Experts of a small language model.
Size: 17 layers, width 320, vocabulary 8192.
Training: 507M tokens, 7895 steps.
Below are experts of layer 2 (counted from 0) of a mixture-of-experts language model. Rows are named router (the router's row for the expert), up (a neuron's input weights, with its number), down (a neuron's output weights, with its number) and show model dimensions 160-239. Each number is 50 + 15 x the weight over its row's rms, rounded and kept within 0 to 99.
After each expert's rows: a language model's description of what the expert responds to; "comes before" lists some tokens at least twice as common just after its tokens as in all text. This comes from a sample of Wikipedia text that the model never trained on. Tokens count by the router's weight.

# expert 15
router:35 46 60 34 23 40 41 46 45 28 63 46 53 51 72 53 55 70 43 61 60 56 61 75 40 52 93 33 48 58 67 53 56 60 28 37 76 50 59 53 46 58 59 68 31 62 39 78 53 64 47 63 62 44 69 37 32 49 30 60 70 59 83 59 46 47 29 34 52 60 59 64 46 23 44 67 62 65 43 58
up0:40 67 32 71 27 46 63 99 33 46 52 56 56 54 69 57 30 41 48 70 56 26 44 21 48 68 64 45 45 31 43 51 41 49 31 34 82 51 55 44 27 51 57 43 29 38 19 34 70 61 30 55 53 41 34 50 33 62 41 32 61 52 55 35 38 67 54 42 54 51 42 51 73 62 37 40 74 55 46 65
down0:61 76 69 51 36 60 26 54 62 22 46 60 61 56 70 78 50 72 53 63 59 57 68 45 34 36 48 42 39 60 39 41 49 46 41 25 68 51 42 31 37 51 44 57 26 56 52 49 56 13 26 35 45 55 62 41 44 75 44 53 45 39 48 54 64 47 69 71 50 37 57 60 27 63 80 49 70 56 59 45
What it handles: Line breaks, section headings. Newlines and paragraph breaks after sentences or table rows, and the == and === markup closing Wikipedia section headings like Reception or Results.
comes before: "-", "|", "==", "The", "===", "In"

# expert 24
router:23 60 74 57 36 69 66 48 82 47 37 41 57 53 60 43 67 44 47 60 60 76 59 70 52 58 41 64 85 51 69 76 40 58 74 32 58 25 55 75 44 44 35 29 64 25 54 56 60 50 59 58 54 17 58 48 51 50 60 40 39 20 89 75 55 42 72 64 67 83 71 57 61 43 47 47 51 67 54 47
up0:46 42 59 30 45 48 54 22 40 53 50 47 68 62 44 49 49 47 58 55 32 37 39 49 51 76 60 69 52 60 48 80 64 30 40 47 60 57 42 47 51 60 51 67 48 43 47 45 67 57 36 20 41 58 52 70 49 48 31 54 23 57 46 61 10 43 55 41 65 35 50 59 53 05 57 27 60 48 20 49
down0:39 46 49 70 81 39 47 41 54 49 37 62 89 42 70 43 52 75 27 62 33 62 17 42 50 45 59 41 50 48 52 25 49 67 42 54 58 49 48 63 78 62 28 35 58 25 29 63 56 40 68 68 44 25 52 52 38 47 50 66 41 49 50 23 46 41 63 68 39 80 33 53 39 73 48 55 63 65 45 58
What it handles: Prepositions after verbs. Prepositions and to after a verb or noun in running prose, such as entrusted to, according to, basement of.
comes before: " the", " a", " his", " be", " their", " her"

# expert 19
router:82 28 83 66 36 37 48 46 58 34 44 66 79 46 50 31 63 44 55 78 55 19 27 52 52 16 48 27 22 55 45 46 73 41 40 55 57 28 44 53 33 49 35 37 67 45 45 43 41 58 45 70 64 57 55 53 18 61 51 26 46 31 68 45 59 57 55 54 55 42 48 50 42 64 64 37 53 49 40 56
up0:47 23 30 53 60 72 57 46 57 39 52 87 49 47 56 74 38 56 41 36 42 50 54 38 38 51 40 58 63 40 65 42 53 58 37 33 75 52 46 48 54 22 51 40 47 55 41 24 47 70 55 50 57 40 74 49 42 40 28 40 51 36 67 48 64 43 61 68 39 45 74 65 51 50 56 52 70 65 34 23
down0:53 23 10 34 24 64 61 20 60 68 36 58 34 49 55 75 67 40 54 58 43 39 64 50 38 54 40 34 68 47 51 84 42 62 29 42 38 50 71 56 50 30 26 55 46 60 57 33 66 49 45 69 46 74 69 29 39 41 42 51 68 41 48 62 64 36 54 50 32 52 76 56 57 38 68 55 44 76 20 37
What it handles: Zeros in round numbers. Mostly the digit 0 inside years and round figures, such as 2009, 100 m, 160 and 350,000, plus quantity words like million, hundreds, century.
comes before: "0", " |", "7", "8", "6", "5"

# expert 26
router:48 45 57 36 36 45 41 71 90 66 44 43 17 50 44 70 45 43 52 32 53 78 54 55 69 51 66 48 47 54 34 65 54 63 71 50 36 37 77 53 41 60 77 44 48 34 26 62 30 30 59 61 58 57 53 40 56 52 53 46 38 22 67 85 77 56 44 32 47 34 27 59 40 72 71 65 40 24 80 36
up0:61 56 49 39 42 43 76 64 64 37 38 38 32 36 56 46 24 73 63 47 42 27 44 27 44 53 52 49 63 23 77 37 57 57 58 51 46 58 84 74 49 60 47 61 58 43 59 38 33 59 53 27 37 43 58 54 59 28 27 54 48 53 63 43 31 29 13 46 17 69 53 56 47 46 26 44 38 45 45 31
down0:43 48 67 29 94 45 59 68 89 45 66 59 44 51 48 67 24 59 26 48 56 68 76 45 45 46 40 57 58 45 45 83 45 49 63 37 60 40 25 50 71 54 51 45 78 20 50 59 32 73 34 35 56 59 32 42 48 45 63 39 56 32 73 44 55 64 49 38 53 47 52 20 71 57 56 95 31 37 73 43
What it handles: Copulas and -ly adverbs. Forms of be and have (is, was, were, been), also, as, not, and -ly endings finishing adverbs like certainly, originally, distinctly.
comes before: " a", " to", " the", " in", " as", " an"

# expert 17
router:57 63 28 43 41 57 48 56 76 82 33 18 49 56 73 58 62 58 34 62 49 63 54 61 31 48 46 56 49 50 63 25 76 48 59 52 37 61 62 62 28 57 46 79 72 62 56 40 59 51 63 40 28 38 58 68 51 52 66 46 45 52 50 49 75 55 82 60 66 29 76 73 36 36 67 74 68 29 44 40
up0:34 56 18 57 63 17 51 72 58 45 80 32 43 74 27 61 39 72 69 53 19 19 57 50 23 96 52 41 35 50 52 35 51 54 45 47 55 30 49 74 42 45 57 38 40 57 25 34 29 53 65 21 40 59 48 16 47 51 57 49 20 53 56 41 50 60 55 61 50 62 49 27 53 39 80 50 43 55 45 69
down0:63 55 87 60 37 50 51 73 53 62 30 57 56 61 37 57 65 63 46 54 51 27 61 40 67 34 40 43 46 63 44 69 50 39 44 67 47 61 75 75 63 42 43 29 47 60 45 52 90 96 30 71 65 48 44 37 43 37 56 52 08 72 30 47 28 40 52 60 36 20 50 34 54 41 39 33 43 53 29 60
What it handles: Noun-forming suffixes. Suffix pieces ending a longer word, especially -ation, -ment, -ity, -ing, -ed, as in pigmentation, commencement, discrimination.
comes before: " of", ",", " and", " in", " to", "."

# expert 5
router:45 51 62 64 46 58 61 45 37 45 37 44 45 85 47 52 08 20 55 65 35 34 30 36 47 50 87 60 61 56 41 34 39 60 51 42 60 51 72 53 54 64 34 38 62 63 48 68 46 19 46 47 68 66 19 78 56 33 35 15 62 50 55 45 49 44 67 73 43 51 71 43 67 32 72 39 45 67 48 43
up0:61 23 34 22 30 33 64 45 41 73 61 51 65 36 56 54 60 52 53 67 68 41 60 78 19 54 40 39 58 54 69 51 68 58 22 40 32 44 54 66 28 66 36 65 40 29 40 43 39 59 45 69 34 48 99 36 42 46 40 44 62 52 62 35 28 52 13 55 59 71 65 58 48 74 35 41 59 31 58 66
down0:70 54 34 54 31 52 49 38 74 54 49 34 54 37 40 52 59 21 61 44 62 25 73 50 31 61 35 89 18 47 42 43 67 40 66 73 65 48 52 52 78 20 21 48 38 57 35 27 44 64 47 23 29 86 44 40 43 45 57 40 50 53 44 28 64 43 60 34 62 49 48 45 13 64 76 79 33 41 47 74
What it handles: Table pipes, month names. Pipe separators in results and election tables, semicolons in number lists, and month names in birth dates, such as Aug-ust, July, March.
comes before: " ", " —", "|", " −", " +", " %"

# expert 12
router:26 56 58 36 56 63 53 78 57 49 30 35 70 38 49 53 94 30 57 44 70 47 64 47 32 34 22 62 43 37 50 25 33 90 66 40 61 47 55 32 63 44 52 39 41 25 28 67 35 66 75 53 28 14 55 30 27 48 45 34 47 36 73 73 76 26 37 52 48 53 66 71 19 58 44 34 53 67 70 68
up0:58 40 43 62 34 35 35 51 69 52 44 66 54 55 69 45 46 51 53 25 48 75 81 52 28 38 35 66 31 69 46 60 57 52 48 40 72 42 38 34 60 46 47 46 71 43 42 52 57 27 64 39 33 65 36 73 49 55 75 39 12 42 40 47 35 50 73 27 31 37 63 63 51 55 81 40 15 58 49 62
down0:46 33 37 53 29 50 58 71 25 49 62 89 82 42 35 51 57 48 35 72 44 25 33 45 72 49 48 49 51 46 56 45 37 88 44 54 52 36 65 41 75 48 79 47 39 32 65 61 34 67 50 33 74 47 34 42 22 62 58 32 76 64 39 57 51 40 60 32 45 60 40 64 30 39 54 49 53 70 64 62
What it handles: Sentence-ending periods. Sentence-final periods and the bare space before numbers or table cells, such as idle., Report., and the space in 1313.
comes before: "1", "2", " The", " In", " He", "3"

# expert 2
router:08 57 39 66 43 70 59 56 46 41 59 53 54 43 57 58 45 58 45 53 41 28 76 36 39 48 58 31 36 58 41 65 39 68 23 73 25 57 41 46 45 64 62 63 47 44 61 56 86 61 28 62 57 57 61 21 52 22 77 48 68 48 48 42 30 39 34 48 54 48 69 42 41 23 52 66 28 71 43 65
up0:58 62 61 73 72 63 37 50 60 39 47 67 52 57 72 53 65 54 55 38 31 45 70 40 47 51 80 45 45 57 53 63 41 37 46 74 47 16 57 40 39 59 58 54 53 69 35 46 68 71 44 63 25 39 46 55 62 27 39 47 28 49 42 51 54 46 78 36 76 56 53 37 83 65 69 59 49 59 37 74
down0:47 49 88 48 54 34 44 22 46 45 68 39 58 71 40 46 67 39 66 36 70 41 84 40 60 61 66 56 34 36 63 46 61 53 48 40 52 72 69 81 82 49 64 23 61 40 48 76 50 35 50 55 13 51 48 55 42 46 42 45 50 32 44 52 36 48 43 43 55 54 57 62 20 79 72 66 47 68 56 46
What it handles: Infobox field labels. Field names and units in infoboxes, tables and stat lists, such as Physical characteristics, Population, coordinate symbols like ° and ′, and album.
comes before: ":", "\n", "==\n", " of", "|", " /"

# expert 0
router:68 58 24 44 58 44 65 38 56 46 61 59 72 72 62 22 41 60 35 30 58 46 40 31 41 25 64 65 45 46 36 49 52 53 42 69 71 60 43 68 36 40 53 45 57 63 29 45 33 61 46 71 31 62 32 27 51 49 62 33 68 61 65 41 77 48 62 60 75 39 58 70 48 54 63 55 49 63 28 40
up0:45 51 39 87 70 42 58 44 63 00 44 51 56 35 53 31 32 68 43 49 16 45 47 22 68 50 44 26 58 07 72 71 19 48 28 51 37 69 49 36 56 51 77 54 45 60 48 14 44 69 51 50 77 51 39 47 42 45 51 50 49 99 62 34 46 20 53 67 49 44 28 42 54 41 49 45 73 48 48 46
down0:62 51 47 33 57 44 65 45 63 27 52 39 56 46 31 40 38 42 55 39 76 17 18 42 45 22 60 54 83 70 75 62 52 68 68 44 51 58 21 53 48 24 58 54 44 57 28 67 57 82 42 59 35 70 61 68 48 52 67 30 46 25 63 69 23 45 58 61 59 93 57 43 76 35 36 80 49 66 65 44
What it handles: Digits inside years. Digits in years, dates, coordinates and table scores, especially the 0 and 2 in 2003 or 2013, plus Romanian endings like -ul.
comes before: "0", "1", "2", "3", "4", "5"

# expert 13
router:64 55 66 45 42 35 36 54 87 49 82 58 49 34 69 72 25 78 31 46 59 29 57 35 54 29 32 53 40 74 44 53 48 25 57 43 65 47 41 28 44 33 47 45 41 25 48 38 40 54 46 31 52 85 17 65 51 40 45 79 36 51 46 57 54 61 52 37 68 40 70 49 33 56 60 44 58 55 55 65
up0:33 57 42 64 49 19 46 48 46 54 56 42 38 56 57 39 48 50 62 65 40 59 28 54 52 56 55 57 67 42 38 34 40 53 56 66 50 67 42 70 43 45 44 59 53 44 44 51 50 55 45 80 44 56 67 39 34 44 44 42 25 47 61 58 25 31 46 19 55 47 43 56 62 26 40 56 52 09 37 34
down0:44 71 68 69 50 45 77 40 65 53 68 53 60 53 71 36 38 54 80 87 54 23 33 54 53 54 03 30 63 28 33 54 59 42 63 87 47 52 61 60 51 32 43 95 44 46 55 55 44 62 58 17 58 25 47 30 55 74 68 28 35 42 59 51 52 33 53 32 43 49 47 53 61 81 43 73 59 48 49 50
What it handles: Pronoun subjects. Subject pronouns and relative words opening a clause before a verb, mostly in biographies, such as he, She, which, who; also closing parentheses.
comes before: " was", " is", " had", " of", " has", " and"

# expert 10
router:53 37 34 46 58 48 22 56 71 16 37 27 50 32 66 46 56 33 62 35 60 35 47 40 47 64 57 30 34 17 37 53 58 83 65 31 51 44 30 29 66 59 34 32 51 22 56 41 37 22 83 22 37 58 59 81 32 25 57 31 43 46 61 58 65 39 61 67 37 57 45 67 29 62 19 34 44 53 67 35
up0:51 53 62 19 32 47 55 44 35 68 80 61 46 55 44 74 84 53 49 52 32 41 49 39 33 51 35 54 56 49 40 54 62 51 64 39 40 58 47 39 52 39 47 43 60 47 47 63 74 53 38 48 56 72 45 51 43 64 54 46 10 99 69 57 59 33 52 32 15 39 53 43 54 52 47 61 43 44 34 43
down0:44 50 50 59 48 30 80 70 71 43 83 57 26 60 53 76 16 69 61 44 42 64 31 35 71 42 49 51 54 65 59 74 71 50 77 60 32 61 58 67 40 53 54 56 37 66 56 55 49 31 31 96 63 64 38 37 42 77 36 71 59 78 77 50 27 77 51 41 55 40 34 37 54 54 64 51 27 27 80 50
What it handles: Temporal clause connectives. Prepositions and conjunctions opening time or clause phrases in biographies, such as In, after, when, until, while, but, Following.
comes before: " the", " ", " he", " a", " his", " it"

# expert 7
router:76 47 57 50 69 41 55 73 69 55 51 29 54 52 45 38 52 35 33 38 65 71 40 57 25 59 37 65 40 51 62 51 61 48 67 21 69 70 44 68 58 36 58 63 53 41 60 24 46 58 53 38 79 32 20 45 34 56 47 22 64 53 34 32 83 47 53 55 64 33 38 36 41 57 65 57 74 55 62 52
up0:33 47 39 57 61 45 32 54 67 56 46 44 39 57 00 35 21 52 44 92 36 39 30 74 64 61 66 61 62 50 36 19 54 52 53 63 62 56 64 28 64 63 32 30 59 37 28 59 53 46 70 27 60 32 37 46 47 59 64 52 41 71 55 46 47 33 76 60 54 44 45 39 33 26 52 47 47 40 33 53
down0:30 47 46 30 62 58 66 30 49 38 30 50 40 12 48 59 44 57 52 67 38 31 44 66 69 48 78 33 53 54 54 43 56 44 52 70 42 25 39 56 28 76 42 48 25 64 50 78 41 48 57 61 38 51 38 90 53 55 64 41 06 28 83 18 43 52 26 34 39 63 83 49 70 37 59 47 36 48 38 60
What it handles: Spaces and CJK characters. Bare space tokens in empty or sparse table cells, plus byte pieces of Chinese, Japanese and Korean names, such as 巽 明 and 江苏.
comes before: "1", "2", "3", "4", "0", "6"